Weights of a small mixture-of-experts language model, trained from scratch on English Wikipedia.
Size: 13 layers, 45.3M parameters.
Training: a variant of Muon for the experts, 10181 steps.
Below are experts of layer 9 (counted from 0) of a mixture-of-experts language model. Rows are named gate (a neuron's input weights, with its number), up (a neuron's input weights, with its number), down (a neuron's output weights, with its number) and show model dimensions 0-191. Each number is 128 + 32 x the weight over its row's rms, rounded and kept within 0 to 255. Numbers have three digits each.
Before each expert's rows: a language model's description of what the expert responds to. This comes from a sample of Wikipedia text that the model never trained on.

# expert 23
What it handles: Conjunctions and relative words joining clauses or phrases mid-sentence, mainly and, also that, which, while, but, when, although.
gate4:137097116113164135171131164133122135155150133136171101124076156156149141094132105103074156072128089133127135160069112104062119147125133120157150152162101167106120134071111110104159085130128084155166103126112158096147158088090089102101087140144139104078183117173115139147170140129197095083206145136088113120151049167109152085096077199108168085103172054127100137177071178090105130132178143073084067119129123136127117060074126166171162156142155166147127165099186141138104147143149158094138156117120108125111093143143094120101056090124137139114119112155167067110091163151179136118
up4:173085153128131117087068075047089149097165072059071107139137103142152093143140124186144104171085121155117119112160075161162168088193117189129086108161110118151127153123181116094145126085138149111093123188134148147108150144138113171162161149170042172133119102104130121069095111110095162169116127114128199110149149054148088127104062099128153072132126163093161154135169099135151125136103151157142143099146160088095115137078179109101118076132117122167090118180098121153143108106143126112164120079108145151112165150141137154181182130083086112150147097129142092097124067110107162170
down4:136115168173157106127125177073123066124050127131136142107137167134170155145083197079143177159123163108122144129098110158125098074113199173089104134107081157102157121085129106135134135149094122114230159111154147138155166127102130087171062078143108147138082157132114159127103142166127152182178096120091118153127094135141193122117136158094110151162088133123098134126159119185138150120149162124187136125163132120098140146127145148075107169131179143200067183094124149163164091132086183120170094171189130064146148110129145117122136111118173091186160140137128094100086096074084104122

# expert 43
What it handles: Final head words of organization, event and place names, such as League, University, Council, Street, Commission, Cup.
gate1:170131125119148078087095151057126150132091132086147148158125134152161117158093146059150141126157150214121078162091123148135149113090142035103135123120154154117177071139080112079147186126144190143113130126081063187148119134138123136179129207172103094135137100095115167165116166183129124146197135035170094143122089150112088083102157092155093111093159146119102131168107089138137087147151072153193122116134152116152160110155188124139165142142163110165146126163140125145141126069115154174138133148085116156093172130129144158124107179147180102118103112092109144168117093176132137119
up1:103123151138165110195177236160130135163138119155094151156152144105144083125145151169115137114155125155155113154124183116141150100132173135126127081125157123124136101205089128152110114115179192103158156140064106121183105129100084113128137148097095104147073139112074123176132138130137081109201109217195124148090123153156128139098164186158152122110209118106087095130084063133156169087149179147173116125173169135190164108122118154183120085129132138092122093164120103137110174103120152091134154185143114127138135103129120169113092188142110115217149134166139166107118131149125131110
down1:130190149141119124162149196161161180131142118055116160106115121077141175080062105073128155169098196145206146132136105147077120065149144127069131123158168116097139178105089145164130164100105155098100098153073096099143146206153127142131116135146171104160104095114141108160153104137135124177106082131196099133117149101118151129106186164158090128123096110161087124155107128118072132151167144126133170137135120110138127124171131096180135050089116123096145162088139139163164139104100127170215135142134126106103150139145066160182144094118152095132140041111154157105126092147078155173

# expert 51
What it handles: Everyday mass and domain nouns, often used as modifiers after of or and, e.g. water utility, sound effects, fire, energy, guitar.
gate4:123145114145145111103116151145090130121097158104111080128096190128112149151114147161189135109073084140130057097150177141143092142112173163118103111115167161146135151132130137144089158148135096162173155154133044168155056067155104093139162135149096092134139129078102154112141138120134174146124115165095136122101187057124148184128188176130103148111138130129226137070133117126144141147076165063104122095167145066157153150110106130122126144126128120168113109100098162115121071178201052118127115173111163147174159126087110132128111041163200148137114139146144143118164121101149059106
up4:127106155127158105124134126126169124122120111140127087151119099152108155119169120134098100144106138165105124098132087067138098118095080086097111105116180195103081104160129104134091143144123128088100203070167152160133106088103088105105101102115125099127011118107129091170158210081073162091105095135169131139178070148116111144177175112131142069143151143113149153113100219109123076135177135162123142147194094102125090188095152078126113136144091098159158150148127131116139083148115157119079131167149109142096178088100065035104141137127131113124133134126145164086101139139064105153
down4:078078112134172094122121121119127135101139109126138077126168122126114123115147065097138101144125153126119171169183143116162108155140138138137183179180116119145188080172132088144121093077146112130141134158118118088160103091138073158200164090220096116096107085148160127108077143085101115173104182101157197080056082124105078084146162105136091152110143114145143170102141094111103150107157091175104178153174188103119161146174147097118082120091143083117110131059169121101110122118085129107127179109120173133151142168172127093176066115138082194151155094141120102118091102108116132161

# expert 61
What it handles: Opening parentheses and quotation marks, especially before unit conversions like 1.84 m (6 ft) or birth dates, plus un- prefixes.
gate2:128125162077126096147150066085157157149196116091057172134150120137142185070034126132092090107072179081139150172168121112114124201127164171099130125114063076097162123162191060091089076132093122095118121144116136079108103092108126123129032091151101143132123143182127142117146103115146127108078156142137165153139121137130161155159134100085132101108101112074100116135101128081118145159155158127115109145054119131117124133151167125119161115136084083104125125096175142135161083076120113084108168125061088111138129135176113139153107085130126086125140141037164131147145089145150149132
up2:137078147108153172101113175213134111071128170168134097111125142142069063117206107067150171156150057175105056084123174112078125129107073129170120148140149148157096149102076171133159152146108124164131085141125123173171165139109148137106131148108192066108083137131156104144138109134094092124125096110098040119132106184157108150151168147178156120126151127143140088113129100160136146112131098156195141128115072135127122149081128104126097087106168150128112085144096129132141150133136162131108060135128134165132143163173128118095156144084134183112086058191129122128110223136122139114
down2:165066067102051103112173122096081070116196108158127168125193135075126077142119150127164177129098188110159158124089163133159108179124131109158118122121117128126125154135124093131122114131055144122097104103160182065068121079110121126116104172169142111133123119158115148120113153106146149141077105118175104136152094192133123088095234060131142128115067134041077098095133152070124123107131155134106099149094071139078171119126191096127139154159147119158109144095111087135139093127118084145136168139147152128093128112139154140107161142167164096106123087110124123145174183100098149178

# expert 45
What it handles: Letter pieces inside non-English proper names, especially German, Slavic and Nordic ones with diacritics, e.g. Jörg, Niedecken, Drzewiecki.
gate0:106079062096127112170144134103112108099090124079105142106196167086125143083136114140137178140116120062105137127176165154114097164128107100060159196163126090122133123126139172122112155148102196094114134183128157137144127099194118070059077096168127169107082131094140121147156116141146094085137083170122142103152125113135062120108083116184120118112138113117088101102209079135179095172135184078112127130142112081129135097145117132105111116079075107114143159132093149111125076099130174165191113084098118144160105124153187124181104116160090105094130071170152104164172121116062136142
up0:150131149081104137183168105135151113093093136156161129161129122103171108117161080108142090089169067120161130057152136132161121124150023144148136056183027113149141140178125138156095154185142114184159163096100118149171171136157122145186126116110132142116092115070094190120176114160087141137137139088111165143145161153135124174204123154143115087149089086143099094155136136171074101159102170109121106060122169076154125116183127136149132152154119142094095121119186088130140169087134062079107096167110115120111097119106078106103128136131195110126144084103147121164139102137134100135
down0:079146175114145136090158088104140189129084126107112163135134162093127175101157128131180115142174133112111139163148152162133126101166125130179126132178104133115128132068130115083147114094072104170135143139061100168123155088139081106121129101108132109100096150086135128135083125128066137078156113138109099133211172202124115092101097109127085103124120134134140130132118166156132193106080079155155161192143141096118146099092149071100112113195080073109099151107104108108131164146136116190162139115067123181061152092172109129158100111113167086065113124097008154103151135088114112104

# expert 25
What it handles: Prepositions and quantifiers like to, of, into, over, approximately, up to, often just before a number or noun phrase.
gate2:157151165132131140152203074131119215130163091185051134138102111129183177085152098113103146132105159156121061158144123140121080128171121063128106146063119119045086133125154124146130167119068129108158140109123181146107145190143152115149135092081077121147109139137087140103159106087139112156119157103122180148147155103179129164107078123086136120101073085120136135134165142093161116054108084147120118087132175107106110124141161067115138141105126081143116091137083100140115084116136147148184094154123103100069152098130113075079161136096078144089148113140101206158184133116109073136
up2:209102096142091130079160201180121177099134103122127076142102145169141193106140138136080107132112143160123123129137156123072079146123104175168125057084157061116126145105118086153167159108083117099088089143169120100166131145132085130120154090090146191091120145127127108105172164109149121099078064163107181102121160174150132148162053125109107093129122158172148123156078184107113130101094087163120154153166140150124056171114129146121122222150078100142139101120135112161134165114107068131098137141140192127124138136091152128135086142052131135136167085085142167115114179123091120135
down2:085152209115100085136147175155170050158097114155165152133149115132140055131096145131104108185136080118146168114115067135104122131097099187100138136147149081123148083141139123139161085164117191159070131157068119130143100089118108135143186132110117154131082169183093115139119147139144114139172083166044142112098116123092173095114051168081075098090079121122099120134161151151060135140148144129105148099112094105130158110135143146177084099185122132147088104123155150121157157138174126055117136180100172095170135104117171086090152084156073118152102131172116110114083099143145086145

# expert 35
What it handles: Forms of be (is, was, been, became) and degree or frequency adverbs like very, often, almost, plus -ly/-ically endings.
gate1:174161122143196119185157132111175167136173101096134129168118140115123113162125177112164086117129144167115092173151151140167092128108132129067171090155124158127095114147127130103152166129195178120116112149088094144104158132116160109162110197140135182161156194150127148154109115165140140130070112125157069106125133114131111088090149177064151126113152052104078203143081146159113139132136098166097119089125049097126150118111109166088114163151110087098050156118173133159134118121123141177165110105127116073164144103117134126085120132186036086059098132147152158119124150097185144176
up1:189177112120160139153166140123128143163170098167104109175095110089129062098098163111170127147098134126164106098134143104144047115102152114078144052149094186160111126135148132131153121111166116115155131119135120130089150123087115166133126109090161225137179196166062127102119155160126146145108129152159050090150114075127173140110106113118135137115130093112099136167076172154126153111176138158114056110147091071162144109096115122093211161130106141054120149155145168135109093078087163089108086146119101086116096118064112131131114119143089099118149126148137122097135175114198158196
down1:140138129111037134137160129134134159097153088165079065171102163170091105065129130129132131134177081126123108149113091178136135108116114082098202110096117137091139170159144096112128099111102070092127152097144122123184122067075171108156143184137118162190106117136198100133081173078131190100142136084168101091114135092083131159141165098120158046099091090141119096143071088090100129108147101118118086110129124145109157145123127179120153138170165136146100145157103113181148066123159174143110163140094075123146131129043102123151119136105083084159116121106077128139089082125124158072

# expert 62
What it handles: Country names and final words of proper names after of or United, such as India, China, World War, Historic Scotland.
gate0:126140142111158120148123171117189142144120117166095078125055135114112153105137112119195111138157120150127166111031136179144087100118166098116111097151097098096109087106080133150122115097098184147115115132191091125148143164088133133188131112137078104180082191128126135110129115124155130121151077125158149057147159143163167125166154177184133133133085139109163080068158100109111152151135083150098138073118153106131124042179150212121107148156147147089104102091092109131124052099175156181148111124103114142123123098178158128057064144148136145065124109150132115065132122113097093111
up0:180146096182111167099145147135205162138155096129079104132171048129134146133144075150123106135119166161182103057140066108112149120152163101139183106131144130005123090155154113158173145156101154097116156110119154111140182092131089083111164156155137125138086180168106140156072156135142144129114123163136185115086066125072192145133120121140113102171125096155255148111139152109121141128135114145102107123160127085159127051139191130124134151151119137175073105149166146160074109126069115116126129103143101141131143106110127138162130138133143144104073149118138127116110093115097152172
down0:174128113104167164126045062132106125151171097133122173121110147139100118097147121113073139153078123172114172073137190137128169037150121071182110152115104116135102083175097112143135093107094154128090157079111099160135132140109083142087131098103126154052136177142161171143117121110091097196152131118160075102150192188106178135143141146134134095103106164117170082182135072142102136083078085105154072171079130135119101155146169073089143113149138126142129091099152142155170172146168183106126160075137158151140142075123128160098155140165112086146145146170118131142120135102115187093

# expert 29
What it handles: Unit symbols after numbers like m, km, ft, kg, °N, ′, plus word-initial m pieces and stat nouns like rebounds.
gate2:146162129147130089167136079082074134128119152082110172061068105111129137129157167145122178142074092132127159172166145078076039156110108097167180162133150113150114172145135087092124132121171117151125112154153147099145139167151096064136111128153089086127152146132159193117129124078105100163147075151132094113126143148151174144120173116127171174140091125140167102151072158114119095124135106147103116125148185095119119092182115143079116082081145151133090154165084051085157052127139121087129115141111116128191096095124162090093113093179152153185105099178111142174072131071163107156
up2:113110110141164117121154082078132149107166144099133175123110119146179112099133131137162179144123104132095157082157124145107091136093116099074146134127198172149079117102092120129135135087124102123162157153093146161152171111134071064174125180124098126118079161040148169128123152111132173149123121108103101162100103112108127172097177148078214137134134118143103088120118094177123119086090084088121135097139149014212123105162110127140163183081192137148044146116091098133149097138151168110097160128144111156093113118127147139102090083147126096160180121142126146066062091103145101127
down2:160162106170094163169157141138108110160123050094122097177059160081135151093091084083090110143131170099158102153121107106109139123099104089148157170177155081185108129174137132111087115140125131107085167076133117184114174203157069097098130119142120118121120114168071141107142102168174113089080128145071152147099194117117129162167161119124131108083141129118127124160134071121137122156159153213080123154133104164111069105133177136092132115147104171154146120153140176133105119093142145143106182104133187147191136109176085134167131212138129097129124086118094181182094136077123150151

# expert 60
What it handles: Possessive pronouns and nationality or political adjectives before nouns, e.g. his career, their, American, Sri Lankan politician.
gate2:143073089160197133176130137142127148127090090100118120100157149178138145119157126123146135106163109127190168150107168116136100180147155132148155155142167183090112104117148113146124090143149166168132180112118207110160159054133161122158087098119102158121104088192118127131148116128160055156132154069119153052161110186122165118133173183157095121115119099164076086140099178133127159124165166126091085110165113129153136150111144119129063101042170171131093191091165112155192140132178178090144071128124166078167114167098091127146144168110113128111122120116127109110131087121065108089
up2:181145148093113109140207056059114132101146142135116098145083125072108100116097116173148149124104140102053115148146074170150131107139066165143099114084095131156126079119144128122164090119070110097130127133114093114100125159116132120117166093089103143108116148114067209151136132126127177103085104136107095219076110138165109147160104082112138161094082114113159108178140141112074070169141106171148109094081152156104092141131090161181156189130141088173125115096064118164021147098087119201130185108148104119121151116164095118124131127157166128113142130145157144163144126148154152124
down2:166136197110107121157083136189174147120122091136102097138137141173152114208191091116149172108123172118108109107108161093144133156093160120129138164126108113101129154087064169152161159157093150077090110167099192134178154160172145114130146161194100118104170150088180155134128199170161161114155076162114116107089108135115109098106099083120088149152137126155049110150117154182113136112142177121174085163037071147159124118171137176140102136147182110143126119166145174118138151128150113178157146114113066087142080079085117097073061095122136123154099150119156120106140113134119102127

# expert 37
What it handles: Common nouns right after the or a, mostly places, time and abstract terms, such as town, area, season, point, age.
gate1:148124094124132120080174154166103154174118135103112155185122102078142134112132170093147169116105140162156110118104129143061121103146092139094103091127107125097136062153183128064125102195147157115126161041090083098115065118173155144130143131149113097097090074116104124122126128113116157073145142114049152161145098144131099098124186071131086078174108127139101121174151087156128098141191114162115084220127153117132138140067193126132193049157131120126113161116115118128139118087135152065145125128168146090141093086165122105153144118147169119069140142184071142117144150115119063137
up1:139121138146084154181127105104100159131189125080165098104077108092139137149102130139130140133137120117119094146116130109098158153130185027146126143111071162146142149094113100120154061110153146096121139074127218089175169078142128109122055137120156193137149104170156129162148167182183140107154039162155121141182111102074116106155089156158151167144124154187126087073195119130184135122114106137180138094148153090201162092158122132090133147170099169131123140130148148114151101083143138095186115144146114201146129157151117099124129096132133194186137122162126118143124112108116170095
down1:093076122155149125147169160121106149080115095158196118134132164181123126172139101119131099078121129148130168139137127110141107146132100116123058119145158168090098084110064109203111145109075090167138109080107122178133170099138132118069159131101138096096146128094121126050114142164125106168158141138102194077113123152163145132021098187070123160159169130119163146176082125140145089126114139125125197128155123180131113128128148127166182158112169142111086176094103069179126130184091178207089110151103127159134176155121159087152156161103137128154134114106180173158119134114171126140

# expert 49
What it handles: Double line breaks after sentences and == section heading == markers, article title lines, and the start of new paragraphs.
gate1:080093131113149120121156111083152154080098122131116178130068122181097131126139147149186164123097141005084142134131149050118025116117191087135137149109145097139120131097131124127146093119170155085118132182153173156148095128170157092126074153167145146123191174164146192153066173125118143143148149147171116133150062123135129154115124146133117154170077100090100095177128188143106095119092115158160075161104147142135170166128159171099167156123145147135094169086075118142107126162110089132088143184144138120093133126101097147091090172152141099126153144112148194143117124093160097158
up1:166132119148097144170122097112120089161139158099107136197168087123153120157132175061099123135125142194140125085119123158140211161087114180144113087124081112146145116114119173108117172131042165126136164096114061086108110122095130118185112092089093118158160099084142037131188062105121130124122126109084122135093195111132134096181154064133164107124163119142116187100122083127133132101117105129098130068122143133097110139166096082147083120125081069120147081197190126138118149102142198091165123140137141174148117124143147120118131078164130101113100129161167144107141142116087127050
down1:104128095150171100132133075121126087162161177158071102128185052084143107126068118124153160141122173131109091093136136159125062140151167141135132169073128118134121066124107105092103126151099144113191125147101072093095144142133150137117167165175109185105133060112104127148113143122122099115136148127168074129053170127166175140087155124097114145105130139110148152100072118121128137096155130150092094161143095158160192089090125111118101118099157151070128159174127076122073083205120115136107139188113102160133129135124127224093127131112114193094099104095152067118080107111123122043

# expert 4
What it handles: Prepositions like in, of, at, during, within linking nouns to places, dates or organizations: part of, Court of Appeals, in 1894.
gate3:148182104101153163178126117133164148128127129159150155155131128130157062126124095079060143091144116121116097105115096147156074116139149098146136121086133123168102119106116101098155120148139086162097076079074150144132080130136105144148167096107137106059108116141056146081112139134111153159097127123081111138096135131168191091122134170190069105111139102088148134183074122166148132168133108142139108122134101177072070107064112222214172108092212146132124164137133183125169126106171129117101140085129120192138140138133131154129147169149164088084172104135105136129121211089173156101
up3:128161187111081131109145105117150169117160145059163128108177196089106124109140109134125103074130119145093076116134118099123081106170139132111122118160075134104136145153072134097066134141095120124068166131092198062129064079173143090121112123111078156121156063088126121092136134157133103087090176113101105134147131114078123080056084165179170120062106170158110121143136168099116098111137176148096220133075169150142141161121151132125107148153127163177120128122138148071165142064138143167128139163086083138122148128118129131128101150092111080087151173119165083117147088199092141136
down3:111086181109150140126152122168072144131139113154166126161125144109128102110150136159158154100084115119116108125144149157061093150100176152161059116103044152119124147163073092105117129107112152141084099121105155137082107149112162145120117139126130096100127118183079088124127159097133050148104133124075084131091166141106160142075098170156104132074150085061187091097061110122133138093137135169140134154129157179055123129118147158198144113154160093137125140153162097132174065134142168162104176139130115072077091131035108174122119093108068167143126169134136151138148094150066064141

# expert 57
What it handles: Month names in dates after on or in, e.g. on November 14, plus spaced dashes and pipes in tables and lists.
gate4:160114157129116191114174091113083124094054183105165101134118164148092117087188137105102150165105083138106145133110146149099149098176118080167093150103149090140166175084116102122174133105165166112139179158058082098146125186145136158147130137122084151099151104100110153147096105146164114151135166137133138100174159070101143118079182123156165109113158129153202120144165132097108173168126119131194145133061131121167138109113123077134129103097160115253180122097143157154142147080200142114174131149131148098127142143161126104110163121133161132111108106151067105061094097171148100088
up4:165078123161127141162117139153106091155214093126099133189142103129137115081135097127156138143160140108173102159109147126157121123120114136147208105116075092108141101145121190184103122153160043156147096132143175117098159067123100104106145103171128088222161108116180136096091059114089144110126169117105110093121093078134082123144110159195128102136168088083089108110130133105137093091156167072117140134138112110106091116109191182154099132124087120088096151176134161065112147116062167120104101125121115177109117105069122162112142142119126152209117116142156107192124104098157144179
down4:141126142099106175124110184104123100152110102141136132079181109138138168151058115130137093191093136115147136055089172172121134158131087092101063121126092126189071089095128098135158192109082107162139159107119152129174157113082171141146074167155137149139158145126117150181114110105130147149112195155084117089137127087115114086170146109098153158104111106160130131155121139160148159035151107070099158181083200187087095143142176147115081101150092135091125147176100152108086142113109158131174134109133100137108110205126102171075166106172134115169120108090155167095104081123114145169

# expert 0
What it handles: First consonant or cluster piece of a split word, often capitalised names, e.g. bl, fl, St, Dr, Inns-br-uck, stair-c-ases.
gate2:162085142124103170133127131104160139086120089132157152141157091152103154154185181195060127122158115127124079143106146054107166133117105113141114161120107167070152169107154092112113187186146132149052153126184091126107122136133118027151097166108130176133167071186132067095138175105089098082148118127114107133086132110124127130174124066155141114118121113127155113172105130079131093154061152115111111144196147133099092127107182116174128069115126119123156053124093132146105075116153097163134137104128131132150126146140075147117104050083099177149093096063106118102105153136121175133
up2:157120201116095141054144113172101076115211122092100124123103142146094166110118191168093114101073138161139122139114233089153153139100106137098142095103091105102146142092094162147132194148094165164067134138143098122095134162133125136095109069165143102156148108085143107096081141141122117150099095164152169118147143104120101095095136151176139062160128112148096099130135135090161083163094107139102079119120114181135154111097147097121119132120184076112202172063144177134110114104137101095143159092157124102159115168154162115125106097126125205108178093137101151090140137040163090114
down2:133176085083142151175125144170144141144124137180153179123138175158069083029179105160119166116108157176106106111101105135124147131161076145131096156091178111090083124089158117125144156147106118151088099087127106148146059099193167103175129113114080093093147129128133165168150106179130166167117226121091145118078147063138228095102139184084120122152106152128126125118138072127141090143137124063171161155171113129128074137129133105115119066110146103102140118124102159114162153089115084163090161094098126152089134154134129129101146196086081129167134161122157127102153107095134136139

# expert 39
What it handles: Occupation, title and kinship nouns after a, his or her describing people, e.g. composer, reporter, swimmer, coach, daughter.
gate0:114093160095163167129140137154117129111148172095133110094141095177140154131118101137121118113157081105132166088168168107145139202105131109180146138145123102182126138132109199183104118087127101141145186095118156102183062085151147091166144115111105158123132155149104098108130145150140152169105126073171059160128142079107163096102128138080159143143134109136176098133147127143129102084110127171057139083088109114141092147123211106120083152176129135158109161128114067141110155202136079127148104092145116120179162131168094195078102089172121124166139135080126092070125029194106138173
up0:113124164160083104090162138135079113114126066174174161147105068046078114182122156119097160150177114198115069128058150142114112054156094145092131109173136138115172126108086154108094107089137099125118102157145071157129095183145165114146091121165072118065117130081134148128146163100098094191142122128132160098154142088121118130118142101165178130156095114121097112173160118108138119128128177159085132169161111127134187107143137156162187046159110142142145120142107115169121149100067220185149127140155126109091098154097108134129137153154162148094190151125109163116149157111185160136
down0:110152117112114106101133123147102105103101126185201187169133123123146120142132143189073084184140037106100106146085141110161110101077071169085138105170165130160089117160135155074153124106155191148146104077112118165135163077110127086108118156102101085108129141119147162121067092149156108133117114136103118230108073071093119115112095108165128099118075055136091071101129111113112124143162132106097125132174097141156135108070113129120030180160113159121165110120136201130174089149139124123131059098112109131120129126144145134109139122091170120088149175096140109147168157089145084140

# expert 10
What it handles: Determiner-like adjectives and quantifiers before nouns, such as other, such, many, several, same, plus compass words in place names (New, South).
gate6:208110092099094164101139127098065110098086103180118146115117151109105179187108060094138129133135144180129121108113106138073136157097120149165196141167074101178117152102174157101123146135116126137134080079153121159152038133138134126077160169116129146080142130119133159113171059177129125075122129102107074120179058100101106117121129127148141125132127135196145106138124127080090138107139176073169164147139098131151185108099131155126127143159102090135138088085182148095104090072079176088094082087104137105144139121114108153122120193105162154149092071115096113096065094081151119110
up6:135116129157134085067074088162114134125187156170142152077164131120162163120097134094151042133041107115188128082101097148099087129168140103123143156116097135107071125119158131164191061135131084162178112096109116105145170134159133119090212150127165147107177094126097149134120110193108139144168158096131086128112114115150142110075169129130088099110117164188141095082097147077158110126111156085151149126132075170122097180100094210143132109143120134061090103144128121115202117091123181115153095160108130115150137126091155155115165197130117115172106126127079115084110156165115144099
down6:082170087173129160124109114147125134119099116119186132144146137193213151135122127105121064160150199196140164055130097162108124101139107146152159069124113082134116110056146137129159098078123110141142106121107095129150117120148064146079141140106100099206160076122105144155131176121096127132093169159125111138079124128141147094087086112137116098153114197103152121171153106148144123153133133125127164151123087126087130110126068209093120179156117124108151054090149091183155094144134151050159082144128125126081156131161177045149117136126087123105110077077130148136181165103121136154